config.yaml
hidden_size: 384
experts_per_token: 2
router_score: "softmax"
lr_router: 0.000507
init: "normal"
init_std_qkv: 0.0227
init_std_o: 0.00484
optimizer: "adam_variant"
batch_tokens: 32768
train_tokens: 280800000
max_steps: 8570
dataset: "wikipedia_en"
Below are experts of layer 8 (counted from 0) of a mixture-of-experts language model. Rows are named router (the router's row for the expert), up (a neuron's input weights, with its number) and show model dimensions 256-383. Each number is 128 + 24 x the weight over its row's rms, rounded and kept within 0 to 255. Numbers have three digits each.
Before each expert's rows: "comes after" lists some tokens at least twice as common just before its tokens as in all text. This comes from a sample of Wikipedia text that the model never trained on. Tokens count by the router's weight.

# expert 2
comes after: "\n", "1", "0", "3", "6", "5"
router:091122155121135167148132139121158140157147108137103132111145107132168124125125111162126117127122104148089132107149090135131159132098133152125131131141139130121102132216093120103097111158140114111140101147119142101159118183141132173107120104166147127127079136123103100130100095099137139120145106131146124118148140140117094094121102089130121145152150096111145118123138123156148126128150
up0:138087108152103100109106150126113094125151143124087126131132106130133117152115120131107070126118109175129110109157166119143099095130121153145103120112098131111129118144157135138115134145129177150094155133146127099109191125122141124133162188127130095142140100126100122124164117088111144182135121120125119142130145092128136138111135149105118154125123176156144091106154126111069124109101
up1:164126108152084111112169129110091121134129125148137147129102122160119118164119100115151098083142094111187109125145151126109074092142111064129126089137101144126112135140119111130135151144141117136109133140142118107112108128087151130152190115147132114141086154096133143148118118129130117124119123124090125108143104150145118154150163161053117155124130121118159155147141114148145123122121
up2:112131114126165099153110163125110137103121071120092106130169134122130132157106116093098114144125136152145102149119131113122135106046121143145106127108096142160140106115126145114171162109121145132160145140108111116133148129142111123172145108168144104137100127159100125123113146108146180140179119108180079127109144158127097130096137106164136139121163139115130089129159102117126157153108
up3:135128116156132134105099082139119104157116090132119149074157128093092137131139133170117135178087136148109104146132101112160105138115115138174131128109108072110151158099121137179152135130170099176099164124172147112119088133118156109078114131157201091144111138114135129081114115067124095078126121154110128117126101069119139116109128116116156139140156134089109116134122179140126147155137
up4:143111139148110099107138112100112099146130150085150105159124071113127113119110087185080120104127143107146131124130126108142135091146116093160127128141126160130116119105100111109122181123137105165092151127132106128112092186126194121130123108088102163134094162122174144102097149107107092097153136119104127142126161139156122112157127142063113098132124118140118116104132115123145126116124
up5:144118140166129086079112127124097131135144117146097130134124129107104129127107094103095121150133101160117109112127132128137130145146142129174128121083115105140110152150134149127103133108085151126128115137172150134113151143155098122161093111104103145126133109105104100108162141107112160112134148142111082163180056167106103181093210133141142160125111114147161122131141124148138084136110
up6:140123094139140125130161164124140135147127156108146110129099145119127131100113138128122149142142161129073106151093106138159105146094132093142149110164137152116109107093108124106064146136160119122147133104154135134119111144083135130149122148090179152153158138166084137131145102115107099107107140121116142144112153124132113084138120119133107115087107119169140144130090097075119079136137
up7:137083110126151107144094134088130133139111149093151151131154111133091095075157131144130127119122139153135125158152117123109092155146145145154145119127137102156128131112129128133165100118138137128167083165171107142139144104120112160148041142165185128146172136121139125071106110127130130113146133137099060123109137105106165128108131186111108138146107135117096158108116161144128137151100
up8:157138151128115080115118151127089152148126140089098118118135138148129090118099143073149128141124128128137124130103096143181093136163103114104170090125089113159123128147135085147100127122158150108164124150126128123146110136124116117128113147125133166164108086168109124104126150113140133160135122101136123146076088098152094203164159101144125101089105141149155132097136126148106071097109
up9:096092124126060147104108151115081128113094105112151164172185129107111128091143088097090106138120085113136134149161130118134152119132133123111120143138066126083092096094145114121117113115129150144099114126137102121141147148119167094156141162079074157148097142081160157126166156122111117148093118119129165157128118149109108117122147131126136109124151108143126127140151141136125132142095
up10:132139123123097146114108133112129153120121108120129125106150091138124143165134095122107148102155114124132118167100131100086178103162144119168173152085129106133145154134131138163096113139104154104130168105152111085123109121118123148107163120118111098155182113116139145102164121124144145140143096095147140165126152133118161103118137121136091152095110136073121110117160157110156147142100
up11:127155098100076137117173144143135149160144143088102099068138111160113143144139129142126131159098121198130123089124123152099111126126131151123117137077138124124117134084163167139138079116139154164113136180138114164074119118120122135142173134137112123120119140125134143106120077129125116162155134118125131153100193102131118164127185176163189134120117154130094160107114126122138119073102
up12:174132119136108122056159111113129147083103121123148098145102109126111146112121121126121088143147173160131133124146103143180111115136131087127142140096137130094086050126098149126086138149099147121109136109131160120097117121117150176160178123110138110132149130088108174079112132134125088152161138161128135122151105127119130138126104126155139137106126125118145172107131134117151122137106
up13:127076151149112119180071107109133151126087137146090173107107128119135117113147070159092112108155151139124142103140158125107121128140132097136065159128137073083145149144114101118158166151159122180091079131096115093141104149151107088121148150079187113123146120119108168106152117144120151158162129122077162145115116099124139101125138160121116126156100127149136145129160137140160136106103
up14:141112121150089101122143124131118124152177135118109150120158141120145135119128107149086099077117134154119142133134138072107098148129143146140120108100101087107121129127118125092096090124132152104107081140152131120122159118124137122116141119142136132139092101114119145140109120112118105144117097090116123171136132139131165124182157141081109100103118149105131125151104144087066094147135
up15:122130150119078158127107087153154124131121114156110181135121101137118108133111121175150126076130111106117125105134143122116139123141155096091105118117128104181120158129114107126117100126125141155123104109149170129120117131150125111166151172092122081112094117152102132142131137126132158131133129163101191115115153104141119137150161120082119141122111140104108135117130145113144157138132
up16:122108161138118156105095151124136140144102175127103170170127106128144108131115115105115112137161110142096141105091134132140120140147080157173111100112125067119119129122119156146196124111172120123098127100132126109118125147128133136152140137134136103119163117117139139092144102149136126134129161146143126123117107114122140089131169101091118130162113168142151148128118118158136114159115
up17:118126093124143102169121115140142147153144094143129123095140127100108158098120110134139130093093089143119128166090115131105173168099123115158141100171165093105136159122107099156107096102121154131154082158124091092141142127125124129115066115160161164131082115157111142122182112103118104118106151112186146110090119116140161100141126132135141186107137138097124073148124125129121107168127
up18:183091100102138096111101118132141123124090138150112168115159107132111124133154132099137134133157099130107121130141124173110122136121129109130113126116081095138121115188118151145136138111136150123134100149176155131155134137135097085158121152176122114109108113118121133139125150159144102158116097166126112138092091121120156131104139106112128109104136132135104119135119148173139113154085
up19:142154131152115150104116154178129126150138090118117136145087135132130149141127138144140138111119149191114120121156113097119110083120110072131127137135132137165137089161134099112092122110081114185115087146155122104116136153120097131161150127138086156124099171153166125121158196139086115096159133139082124107135118157168127101110138117137092130132122116126132082128083126148100102088108
up20:104088142151168144088065134098110142130092135120104111146119082067111104155105128134080130183134085151164121136064126148141136079166150126131069130121116112108133119099128093103148170133131123172142131137116128091127106149131170135148113102098091126097154110141137141123118142108127137146137184124145124116182152138091108132161138149073095160121164123181148126122137128147117108140118
up21:121114147117154143080091151120151137147158109187100095128146091097127134144132095158090093161137097123126146099126144114125056106126115152126073138137106127085104074130149132140145177132128105152117120124144130099148142184104113116143108115135118119105145125136135142123139161132132140164142137138106112107108114152098146110165180126101129144132093117142120145116131144146108140125086
up22:144189119109097134145125117128083109119130119194133153100141126141125148136131114100094072078158142140138122137137136109176116128136110138118103142131105079141127125109162112101121154137135135081152088149130118124150132144150122088155088142097109148112144115083111140148160134119129136144122146055109138134137146174140127120140132098126151110119134139085135129134148163126127126103149
up23:141141141117111164095095098084146119145136090166105150129160133131086129112134077150132115108150111123150118137145162113125146146096146091127092090069115126131142126136154111105121155169144125152138136135125161114085159111119122138165154143100130156153111117142088140127109129120106106139170157089094153149113119121115144134126192125127135110108136115150122154159148140140102141115098
up24:143112106140136168122103095111103150136119089123118101120127087142146142152115145113102141129135106123133109120129118133099093152088080113141085133148125140163144129161112081113127144083132093175126107117134121136094132158152128130140093144163192111111119152123090094124135111096163130100154135144132097131160140150137161181153118133119146112109106158153146142092143181147099118118128

# expert 0
comes after: "1", "2", "–", "| ", " | ", ", "
router:148172127154125105111142128086145122102121090106122136127141149158118127157095129140113090170130125139136125173146154140151132098139123146133105145046147139109133116117112138134128114148131181112150098127142163087128135196122143113084064093138116157101164125094093148129110124148109113154140122144142106125076135156102130118111106100152135167104122147142098125119137152134102104141108
up0:122107137119112120086141139119127124150116131153082155100116146128132170124102132107124105057100116138176094119124122161117142109095156126121135104148096172108142142193148132127099149127096119146134156135139113076110114138076137130131146173121138127165089176124102107153156118105119142139144137126099173120112092137147116146115149100101134132130128128129138127075142166124108091084075
up1:130131149152092111120120102111160085133132130117139120134110148127063128103095096128134109131102141137129156114145156161111141165126089084171143085142141134126079109155170109097097137127087144149140104101169140102145143152135145126116135141102098101156128097122116078139136142153128111110135115099124082118149082147127056170106185127153147114171146101138126119134146115142122137138077
up2:129088114140126160091148108100114123142159148148137111155082140151117124118137153148109143121154133139128119157141150150127120140092117175134127150136136125166137117128148137118147094162159090148076131163104130139100162077160142156147154124126116130115152134101130108072121099095110108142124115146126156128113118131069120155208129136127191148117133068128093157128128129142083107128107
up3:117098133162131115120106118110086142141146127121103167097158150116119086136136155146099110114108104150092142089139108163114147107156084166139114115100084168156132086168151089127094188164105157178114126133134154107109172090127107119108118159143144139148119125100117129134203138134131094146152130122156159165148140116117097102120116145117107130129117156102117093110147138131125098084081
up4:109116144142141158158145093140153143122130132121087083140147118109113165103099120115139093101091139165153106139131124068137127145105103104178123127119119161160086106117158105122085118086143109125130110132127144147110134127139139088134151105115151120102115095129139117134126127111116100131130159064106117173146112134094124116159171127112096118145148151144106133130145152190124097177097
up5:107115141141142123109103118085129128132128150110127127119117106129129091095125169134079119122115129151120137109134105099136125119147143137101109132117116137154120083122139085102133159132138135160121136102138113124164109165102140119081141137110105136167120149087135130131089114128110159158146151134104120139114141089112109136105136091097101154132123113105070150118132117152101128136122
up6:129159134192071143107135125133107106142166143110084121081130143108100110117146115139120084116111118148151136150132106121115137124102144146143146164103114130138108104179143119122127124102163176161130133144122109103155115132127079115130162178155092174144121106131117150169176168139100093161149117119146127160124094143122102120149140145123153088054109117137140124139161127099139112124046
up7:146087118094112176127100119113144110140134132134138098105121155162110118145145160130129093127124134136125154139114116071141106114117184140132125094123150154140144138136142129140146110107118125144149158160152128098151098113155147160111131148149077109130176174111117170137135137098099095138168155107140115116145128114159100140127133141109108151140102145105122109119115160132152133110125
up8:150131121172106084110127122109155108144110135150128174073157128134143149113108106139155148119140140152117118124133129132153095169088154141108129156102138130114129123146135156132167146087112105133099104128110149121129104135156149131129112116120105120151124109070132159102138096140131167164179101131126103092106107140153126157175150121106096126127158104142101125085104147135143117140097
up9:138139131096146132121155115149116127116124134137164096099109119163132133145092137120152113139139134126129145120150162097147162127086119092132130091125106128124116107129113138167087134151150115124121107137169161153124113109104120135146132137093088183127142141092104132141126105113132122115126130135144148106150103099132116118129136119139108136113112119092139135104096115085139152160143
up10:160122150091130099153131135131144099185131125164155152124136091117144122124150116144096114079146128159150124134146145116123126114110111157150123136125136180091134140152142171111098158108110106173072157121091164117159106120133109108095152163103095098067155132101109132152142122106134121160143116145119115134154095128135149101113123168127134156127111148122117107103117120083116131126096
up11:171140163076149122148128129160151109143159151121094162141130137117062125126122115101116116163127120158141125162160124142098124164099088105090145099122081142141129078130118157093117162148141140126117134123137100083139126164128127131075127126090128128145128130135142118120137130111114124112121130126126106122150128065126142119130145140146128110092073076150096148133105127158124097160115
up12:156103153121153133104133141102139151158173100141067107135110072119127094126139080165141087122121071138150124123141142134167141126121094120158118099124111123112094101136154131109139137131147151146137130104117132104094141108116176178131105146127123096101100145165146123165151110166145129107145193064110122122116126141104121144140150126102115126157105098118138121116115126105116094118122
up13:134102164143149142094135124119152140123117133098122082110093150133099115104154144104103145118140130151188137136106108100117157066103116139142090085129132134162168115164127146127115129128142166137147157122122122101101120125102114091141178160142117129125046141156108109160127149116146110108095158143125126171158087154122087125125129133119191130086131047138138108108153177077103149118131
up14:123078132153133133126133139067097090144135104127144135140141083131122097132158148110074134107116155117127127070100113094138146160142127154132097117122102106148119116134143126113129145081134115142136123174117111118114154121142139108118098132120126159141118106138129100110162123154123154119103106161136141169118111111105105165113128125147115159147130100103104139136126133167119086145077
up15:122106110168163102121147135127108085126113106153124121157129140096090129093117071074154155130135110121109100126113126134170151118119121084150118127154127099099129102132101136131143089168153163085146111126112162092105165114150200106105124165129102141162123133119160103093117107127117115158137120121152128159116161132172089123180139084123152145121170170162093099137154123147125140124135
up16:106092143135142132131130120115122123164144119112122130143140177147137104070116107120167127122118117143115141105116124145088101113143072157162107131129126122129107139133134120133151154131131123147152106090118159097118106160129122119114215148121153094120128138115116140133144153089117105189176145143166145150107152105112128124132120133128134103141112113144088103087107177109114102092143
up17:139116134177116126096124136066143117175136155144138143131134121150122147137141122135132083106121171112117114119116141108158164157139141130178150123131131114153081139140110150141120128110135121148125140136124124133116135116150120133120127133103082135176123114136096114138128160134161097140107108169137105105127103114106112148128144157120169148060098116149154114086134105119109143101108
up18:141097101214149103142114162144105095115108103144124117082117112096144103129112129122099101182079112136090138078141137132115118125084115116147121093108114113141129106143157088095135134167162139153130116139088148072139165104176111112139127130147157102163168102111101117105165085134102124173135094144135117131125135111141069150107123130110104131143145134135161131164166112149123145144094
up19:127152144107064148152108120142149132158127089155138107144102091157125158135142106142109133064130131146139140090071101119104170121150119099119082127103100136146075121128154070079090151104096119136122145148133122155069167146109153118101152142100133101117084103145131131106140156125145120132121136103138162113127137142153138128097153109136077102127171139154113133115134131129135105097125
up20:196135125137158129152122094139142073138160118164121156153048107116143155111095173160132094114084178151111097113110119154114119117122111143142127106121146088130144142126126088141130128110145064081125099092103159189164093085137168141154151142108123133133145136143152118118128103117138124137124167099123109121130154093122100174143139080133166148163144068126118131103117152132100129135173
up21:154099111139132108099104125065091159168129108150112098114124158150117127135122067119091155103103146103144125083111140136119171152102125125139106141112113113105104129126117147164129129129127117158144177165138137129119162128152122126165124156126094130124134133148108112102136098067107148122152113149133145159125118081092151150140118134134126080130097095136122112122117127093117108154115
up22:100105101076146112110121088103178133135158076139114115094132119145110129129111121115101146102160127164163154131095124141085119141150078170113122142142132148136124100161163135141111164162115168139119120125164125086128137135103176157128140136161121109153119087102161143122147154115104117095146150107091161156135123140151140125101118137102139119156167133144143119108122135151146157132146
up23:083111117127127123113153124120134160135123137130123133071118129140148168121123088158115123070162093133139093128097125065066138122127103107134139164157112086119078159144162150085110158109136117173117168138124112131139147129146107146131133142082130136156133152083119128121116183150089126126132125097116127152109121125114136123132146163127088157098187136079128172126111137121086138129127
up24:134125156116156126127126108090098150116172119128126102100101119133132123110090133162113089132166124140116097129127136114144119111156147160174133155131150131116073099130126146109120172157161123137114158218152091120131162129118102124132112132133097164156136104125135125118133119137118099102138141143127073112111093136140119126147100143151106118151133075105117138154117083187134155165149

# expert 9
comes after: "\n\n", ")", "\n", " |", ".", " ="
router:130074099166151137132105153126162146158147163144141116128127201093140112087137124100103117150177151122127181117097113131094149141164112138119098115117142149119136120183113085147179147135133123125103126162100135113099158115145176195127135143165113095112130109114154093172179116120125127110141098123175155121109135141114183101120156113074127142091142135135135136156080127124112142137126
up0:114117075128071134113125112102084126165117114179074137118146078145128129158132113115118073141141117114118125113128138120137154121124135077132123131067083139109094083137131120108123140148125138125135138146146192142148073143151137069086146198095099172142096169121131132140155137119158143112128134134111102150106175142132118113165119132121162110122145148096107117147146123125116151089045
up1:125104139138097145093136137094104118167164102133171105138116100148126123110148078134134101144109081159156138109131102077107142135148119119192145118100121125095141092125119121155087118150125167156131151160147110133145079144126135129135134120132110146149080144096119126149160142125142099121118122135136153113164165096156113102115139116116125154139139150145120100094130116092122092110112
up2:102101137086122181133142094110138111123118112121113137113130113166113156122102102158094107111162095179148121115081125116088135123152100110133104128114111130125112118123099106130106126168145139138134157170157156097115102143119113124152162139083101152144121139105124139130123158155140118151115157086073110170118163163117146116171127137108126083095169109148098139108120126160107129135123
up3:160125156124121109107156150109101154144104108139143117132110137131127148088135139116091138091143138124098126132136167138148131125114130180127129111088133147146096088129121131140143134099141160091122134145122084123088145146114114092070148141112127109157115137111136114124116138154139140127152110059124122107131126127143126159128199077126102145092127097119147088162105083126142120111142
up4:177178116156151130128100105109108159138155168122113118101152143138133106153128153102132125156126143110105102125116121168133133133081130140134148104135116141109093134091138151156086102092114139192140137126136106150114164123148140117123156143140097122141116101160087105133134093135112122145161104063098169089142118107156136178116154164175161120149077106153141144135111105134108090138143
up5:125091145146101091088119129106125130134136111112087106153118127100132125169142084136142126136137114119143125113098152121168114152114159083132133115122131129147091113131107115131124167110134102123093137112133164121124132132095150109125102104145135164130107112108108139109082189080103074197146079118135094127132112122159123163116117121161160156087112067158112129168125107118100116143133
up6:155117072101080120139099105087111078150194093112125153153121066155117104097129099101112129133100108116117112141124150113142108139135117097133135116101121162114091115142156124092165145108160125118132115138137133114104075143103130126148155148109118129142131153100097109123132146133124159161104124172163144075122107092123135159104141091083120143153110145132159092127088127176131090133112
up7:127098147128115137097105140114147115114128132139117135141146143145132186055104118117137096160119131117116131162137117090117117112097130089099113144166104139121134163089053148100131122151102141159191148151170161140125168117156134124159125112114126107144134133091105137088096122103119102162162122126138154133099145125093131135182104117101143138168137153126132089090139152164101141168124
up8:153128137146116126102185113082081137118098154137129125169144143120124133104132121123084143138138142118173071135154118117135130140139120143126094152131138139100107132088153153109142088149139097144126142124115123122133096170147159119129162134085104127129154159100128165121112144145130096122118101128097151159104127138197116091115131141139145111136136127124067092111113129115095090088103
up9:126102128105127147103120145122113116161109109176119172126132122146101118123116122132185140095129146159156122119096113148089085101132126159157149090101153160151124124135153122153140112113129127132151163106105122114112104132097068117121135158101115095145121143125142132152162090130065098138174122148100142146092094093122095178117107113083102100102107157138155126119148123121108129161144
up10:184127141141089136142104107130147119145133104121082132094096170101126142112099152142124087092100142176191127147142140137153105142099120126169150110114129120122103101152134115142135130160133142134156138115103126081177169135125159110156167112143150109139112127125130094154087151117123088117126162129084126127138142147098119123108137172103094150099127108138090152127110109117090100124127
up11:167127137152102170164140156075144114088194096148114149151105141126095131094137105131096120104140148151143114131136167079119145133113114145152124094106149131147099086117091109202092135211125125123167160117133147109114129143150124142098155120144125109124154100112124125117110124112125146080113152094104186146101070122098127119147128092141112149120099128116129143099133141139145112140125
up12:149129126117150101156193142113092132125152113125121110118128121143141109112171167126108132190141134132121127141062119135126158122123090118117095111118075095135143124142086174165088160159117102138153082115147084125165112142087117138126091126141127105113100106100095095122124116092146142107143154180142151147095113079124138126087090135118135153126153134101094171120139144119128151111125
up13:116157089146125116125149146144107145143152166181148178124158094118120119155095135139118143154139141128125134129151117104128112177145072126145107157135097150162117109097156120145115116116176098110117155100087147104096110131127157151099135149130100120145110164114127155133156116123115169123117144199134139145112131088131128139105151102059085155107112162131115152104101165125112137149138
up14:120105163121125063109106115111123163154101141146100108107140143125145109135130136116146105126119103159166143101134142085168073137135126148162114107119136109114137106135133133113104119097118135149157141144114108090103128159110145117146107128131148132134121139106083149123146143125098128154126123157119110096188106110148124138108134129076127158106082112114091149165128110158117119126127
up15:113111125136122120112093130088097109110124126111127125158090120129130144124111096123143123143098086167112122128113131089129105091123142092150095118141128104152120143113141149121064157147153116144123133107147155120127091151122184121094144130148146130134129126100138156083145130135096112142099110177111124111151121139134100129116095129100197150131173090162140166100158120124098124146087
up16:164098141141152127093077137094085152142096161155161093103134142156106101145121077120162118158118139121132102156105136120077086156146131124129108125098111136140054125110115138140145119142091125157081131117176119099121112150119130134099153149131121153101148098121118130136120111133080142168139095123148155129113133092117135125113120133163142131121137114144139141150179113147151084123150
up17:155149113118115154130094139081136071128168129135099182106100136146100127087128133118125125117119156122144091118125174115136128163098090079140141139097115102112117161116156114180138156117184150150141118127175114116125154134173140106141117121123155124124130113128145118112107096122134141155118140123070135157140127142099096127178142129146118146173105177097110133125157111124125090194122
up18:152147125090127127131144136142116132145104167170135127148131144146118075102136131142144131116106155145096119143068150139109141131122065129127151137135139113123114168103158095119133072124156139128137114165140137123100117153094132111140136150095122143154146165124090112140106101088157125163130116075117145146108099110072093131130112139149096178147106139101129108148124157093166144134133
up19:134147120159091180125083114127135145140077131131099108148139142135107167177129122080092100134116144173142107103166132106146165117132118140104143122123105128121128163100148162120149110112122106095161116134152127100068117145138151081114109141108121115132154124096131121149148097141082151146120119111089162147156076134098136116122140128100174101155084175121110091169111117155113139114126
up20:130138140152131112135152096107144144144122121165089125096115112184132120115093137136084137041159128163135103158142144157133125133117154100130115157125128104108136148104131114105099149108136151144126142114138093088099099130131073127094157100126113137134144129104139117130121145162117132159158152068108077135129123144111101142097182118147136130137138095139113143132175129158118124160133
up21:128156157151101153157140112115067104105113128119136111111116149102127150099135132141101179120124163115130113137116129135112107135122130126142088096156146138140109117143172181139140127107139133154093153110113088119149140141140096109076139121118154107111110137116142121125125114138115106187128174114074147171077122131125101137123133152149120126084102106119128141139166120131136118123107
up22:134121141123118164149142100156089146125124115166091145113096131124104131157108176082073089136107160139121116115109158119115158112122128128149107147063151137121112100135127131132143126149144173127140136109111099106098145128111136095114125120069159109134116107106131110117115147161127084114123156109112128128176117103144114155109131166153169153151074072112122111132144129127106126123138
up23:124087154152145133131114136130094144150138088128123116110121103122142079152111139159097131057121137101117138112101110159161097165089106100101124078113149122135120087132153114143134144153172164188145139164112117100118103133107118108112098123106115110130132090130148125114142133100092113132116139147117114176133097135135148118137102121088147113125107130112170172123151142121096085151097
up24:117116086139112125072129104128136103153135120117124115137126102119147131149133111122107174113134119125112082112128106085154108133136083125136092107150108106158137139160127138118126165080106119158110132136170105118131116187119125129118121124127114105138146121143140144110129137122063144126103107098099086130132143105112145145128137126108122202113170092158113141130136130113155091165126

# expert 8
comes after: " | ", "0", "; ", ",", "3", "4"
router:142085122108100081143113135122157080101170141121125157112081138157124124094130073160124136127117135106117124122149156121136123103097126064138145087146130127167125141082139119099111098142138096129131150097109110141127109148124113114134087158162128119109131160142154127124087125119108143117091159089110109113109107116140110130118156117114178129149135141129096113118128095125142145134149
up0:107145145100112185084142100115149146181131120108126077117099137131104114099139111143120140116141157123151136155121162130113126129075089100145078105125162130095142111159131142138107122129122159110080146128106105135134162101132143150127144135152167134098136131118162150106137170131160139100126141190128152122143132144170117149143131106113128142104122118107089137121151126180156107101138
up1:166105158152133136152083111166118102137129163148146145113111123107128139116115146122076125129104140174114135147093111127133126138141098136120130126143122121126088168138125152130141139172125108185161132141130159098160146139122148126137120119127148084142111099100125116139133147092120090105132150124120157148125148099122132167176136148098164158113112160165123161172137140136153123160109
up2:163142106099137139098121103082107094129135114168131116136113121105126109146102120158148097142147083149076136091142147151150104147134158093079100124144091133155118167135131116152140147213168145102148119183130099072138106137151146114157124148125149112166084134118119124123101141077128151155146128141134152149094163109128150104154130058109156117164094131155106120120111128112115113140122
up3:121118148135142175136162143134080153140156131203088130087076157166167105115093160111105144161159156135142099121126093105097088167109123113149117098138145069124126127135095140135121093123147125135097125125158148107134155127153165163099117134155105140129134101170122095097146115143094129101121155122127127080145106145100076083164155146135161110128129149118129132136114106121095155135129
up4:130102121107110150104132126102110145107175149087139142141123140185118131134170108091145155123127137143125080133109130091117151138135107188152116082139109132151095151128123072152109161117114140106130119122124113125144114118088121078124172138133152139130121155116144118117132129141126093153121142113104140105197116100145111159168135128096122136132165141110158173108136154136169122137133
up5:122126122120106153146091150134079102101110135129168130137085129146136144145154129130088105106129084097060125144150166079149122119084144124136107089135124151175141104129117106110116176104134153135145109121150133114115155135099106137154146115115165142097136163125087140145114148081109135147105116130115133130182097126131147116128106132124138180098075137137123132130165096123125118109115
up6:112111133147146102135132111119101172140074116093095112092136064100141089114144085109091143094120154119150134117135153120121137168163144119137072090158076111118070101140141079140089129179130103133146111167111122135094106154126126133117095151139133156155101114146130136135131131112144139134165135130116152115130150120115130108141121133099106108110164122102121127085138100180072102147116
up7:131089121107151101087114139130149123125135141137082174199152172128102131115110103140131165120110163130141123096138123131103146113106099093126107128159118121184143123098142142138138136138146104171096140117088091121115126132111126104108159124105077079122134162105161106120117112161132097136140104177085167143135140127145138150132125119140118141130136084140159125131144142076161114123099
up8:156158130156094083121118103116126127142122104137117123070108135084116154112133149096053111116131102155145150123154124170133092132116080153183147118127086137150120138140118122128099137162135121121146152117142093131134158136104149116095149091084103094115123070115114139126117163124144162125143097095155117134150116106087097159123154113145113131138104099164169121136139116137123122149144
up9:110093163094121109113091067136085132130065141089117120126143124159105116143157151147153115113138068117147110131126139123127143106090130111117102107146085170129102132121120115137107128117184180104134140144131141125060105107141148122123144149098146109146083117137147144099104150128141140134147111163116182142164154157117127148142153088108158165147108115142114134108139131121146116112154
up10:121169103151114090135142175114076140111136112121149111173122091158174130135133142139132132149171144124194092115097128098154108128123096121140115077096148107160138103133141127115137152141126127123185113148111105116107183177127164127134131144171114135129116168137094107120160089121154143148152127129110106084073122095141137161133113129105060088119119165111141140112131130151135094090106
up11:116158155137100123097129106148153149097169095161112140121100119148126153122117093095125146126100115145153094096099108102109129117174158104158098106147119102113137113178107114122086107121162144124125126132163105149153148165076125127137163122151117122126140127134137151138105181145116077120192169109119142149155148141113105108169108163096174104125165131135147108143103106168113136108133
up12:104109162134127088129108109111123166127116115078099098152119163103146149072117089123129133107138154101110121100103138111126147108125159097111124131129149166156140111098116138126141134163174132167115110155170106102110140121167109141164119152151151066128103110094129109150140116164118113165136135148130152170110135116129165137157134139125117102156131148145125143156113140107146129151114
up13:118119143115096155177137079149144126116166128140109123095117126124111148085148088132123075118168121136086095152067107143143078111129148142126119099130144102107135137131149082136114101170163109147168118092132158126148106160125135153108140108156161144135121124086154142136134122143086131093117129135136129109115118112097131101113105122131126136109124171104080113129157160140153123126134
up14:170140105136130111116113105114133129104132098153132197124130107134062129140197165117114134117072124093112132081095139123152159124166149143182147142106126145089095146134123107135115120120118138107099109128143167120139156147136147104124158126157109133126149131092133125123129117124145140153126147119115096151139121137130085116109159115130123092126128127131099131118125159131130134166126
up15:159126152130124112131203172077111098132123170201112155123121142155147094127078147162155154122122126146151082129125088139144118165162094143152114126143142094145119128099103141124119115115139105127148161086087113112113155070116176146132163153117137119127144135120098117133156165121133150117120149166140134092109097119132120079135133089117139154132135112126090119079164164112151134126116
up16:148108131128091109133116111147148132086154107123091146131119128126106108122131149118110142110144126112115141163167139107117102118088143130082131133114117135154111139136125139167088121135151119145122159114150147148112112144121116133134135118141105178113140120128141155088108139165102161113153164115086154118148153099091134121144170120116121094082152119122132083097108150142100108118141
up17:132122116129152147128127081113116099184128151157098137128093132109132096134112102114105104104139104146106097127141123098118147121101132126133116116159127100137122120159151139112151129132167137122131136121123112106166119132113151137103113153131090153143125119081142083118118135137149130113095120152128139103145149135125132131141155080150160150123130090144122134138127116146081086149111
up18:136094135108156119138134147110122154151155121137126114115117149141118162120115087122125134113118160153138129150135146115111127134141147143148093125121119105138104138136138122149100117143154112153143147100095147117164111096141125130121170134095169128128088133149122129124093127070163076137127144136120126145172144077122122140125144133102138082138148146156136110111148181133117119127114
up19:110118084110125125126161161118096137160119107142118141138150111082108115143155077139103110096135148105110135144076161133136139159178126135147084085142143166102106102167119130138122113107123129094166119125112113109123111141104119083100119140140142171151124128119082152138163141121125132152137154106066109208137161150084126095114135115105136139129121093138090085120147100152094119111100
up20:137076124175129149130132117122124133105139121150082163103129102114098128079165101104145124153132098132126125113146125118129098142112153111158111074137143117140119138144118142100123122077146143150132139110115150136124107091070178142120159139111079115132099149123113130139139106116152177115173112127162170114167122132130094200080164059112158109128081139137121096088146164111112138129157
up21:155116123091149123130101113103091076160104123165131117119072137126124098145126070135134138125149120124133105125126131107150131174097124081154129122167069152159132080124121152142159116142118082123125125134139155122170136141109122107107107134157110126123142095110094120085104121092097104144117111117135125134109163119119117119171133087124127125114168131135130142147157102103121099160109
up22:139103143166064134154191148110147127155135154150142120143117136096140155125121122122151117119141135132067124151133112149097132142149108096157172142177103133123075086128177110109118136093115117184104153110149135124138111116099113117158164157091106128146180147070130154081146150142092129119160167121140114112110096095124133116110133090093137135112155123133118116124122110106119127132092
up23:145113104124103140125137123165132105146170151125093144128112149119134092092154144154101111124132099134097117086139111110114137119121140125157141103181152119108159130146076100096144131121154138144142102116103116155153177159086141098136106154134128174123149078114129062110127081127091132091097102129112108111145132132140077145128151155140147095115077127167129121145143095152091057111119
up24:156144147137131164114108096133127094128145145152106135127107110112156126088120125154114118158140146134121107161126113124125116123070117160150108111196107124116108128154106099117130142127182127132174094144128101164088101127126176093114152132158123112125176110146146108077127149135112142126119150133118144141144114157116085136138139128110101103133110130126146129160106150158119137151117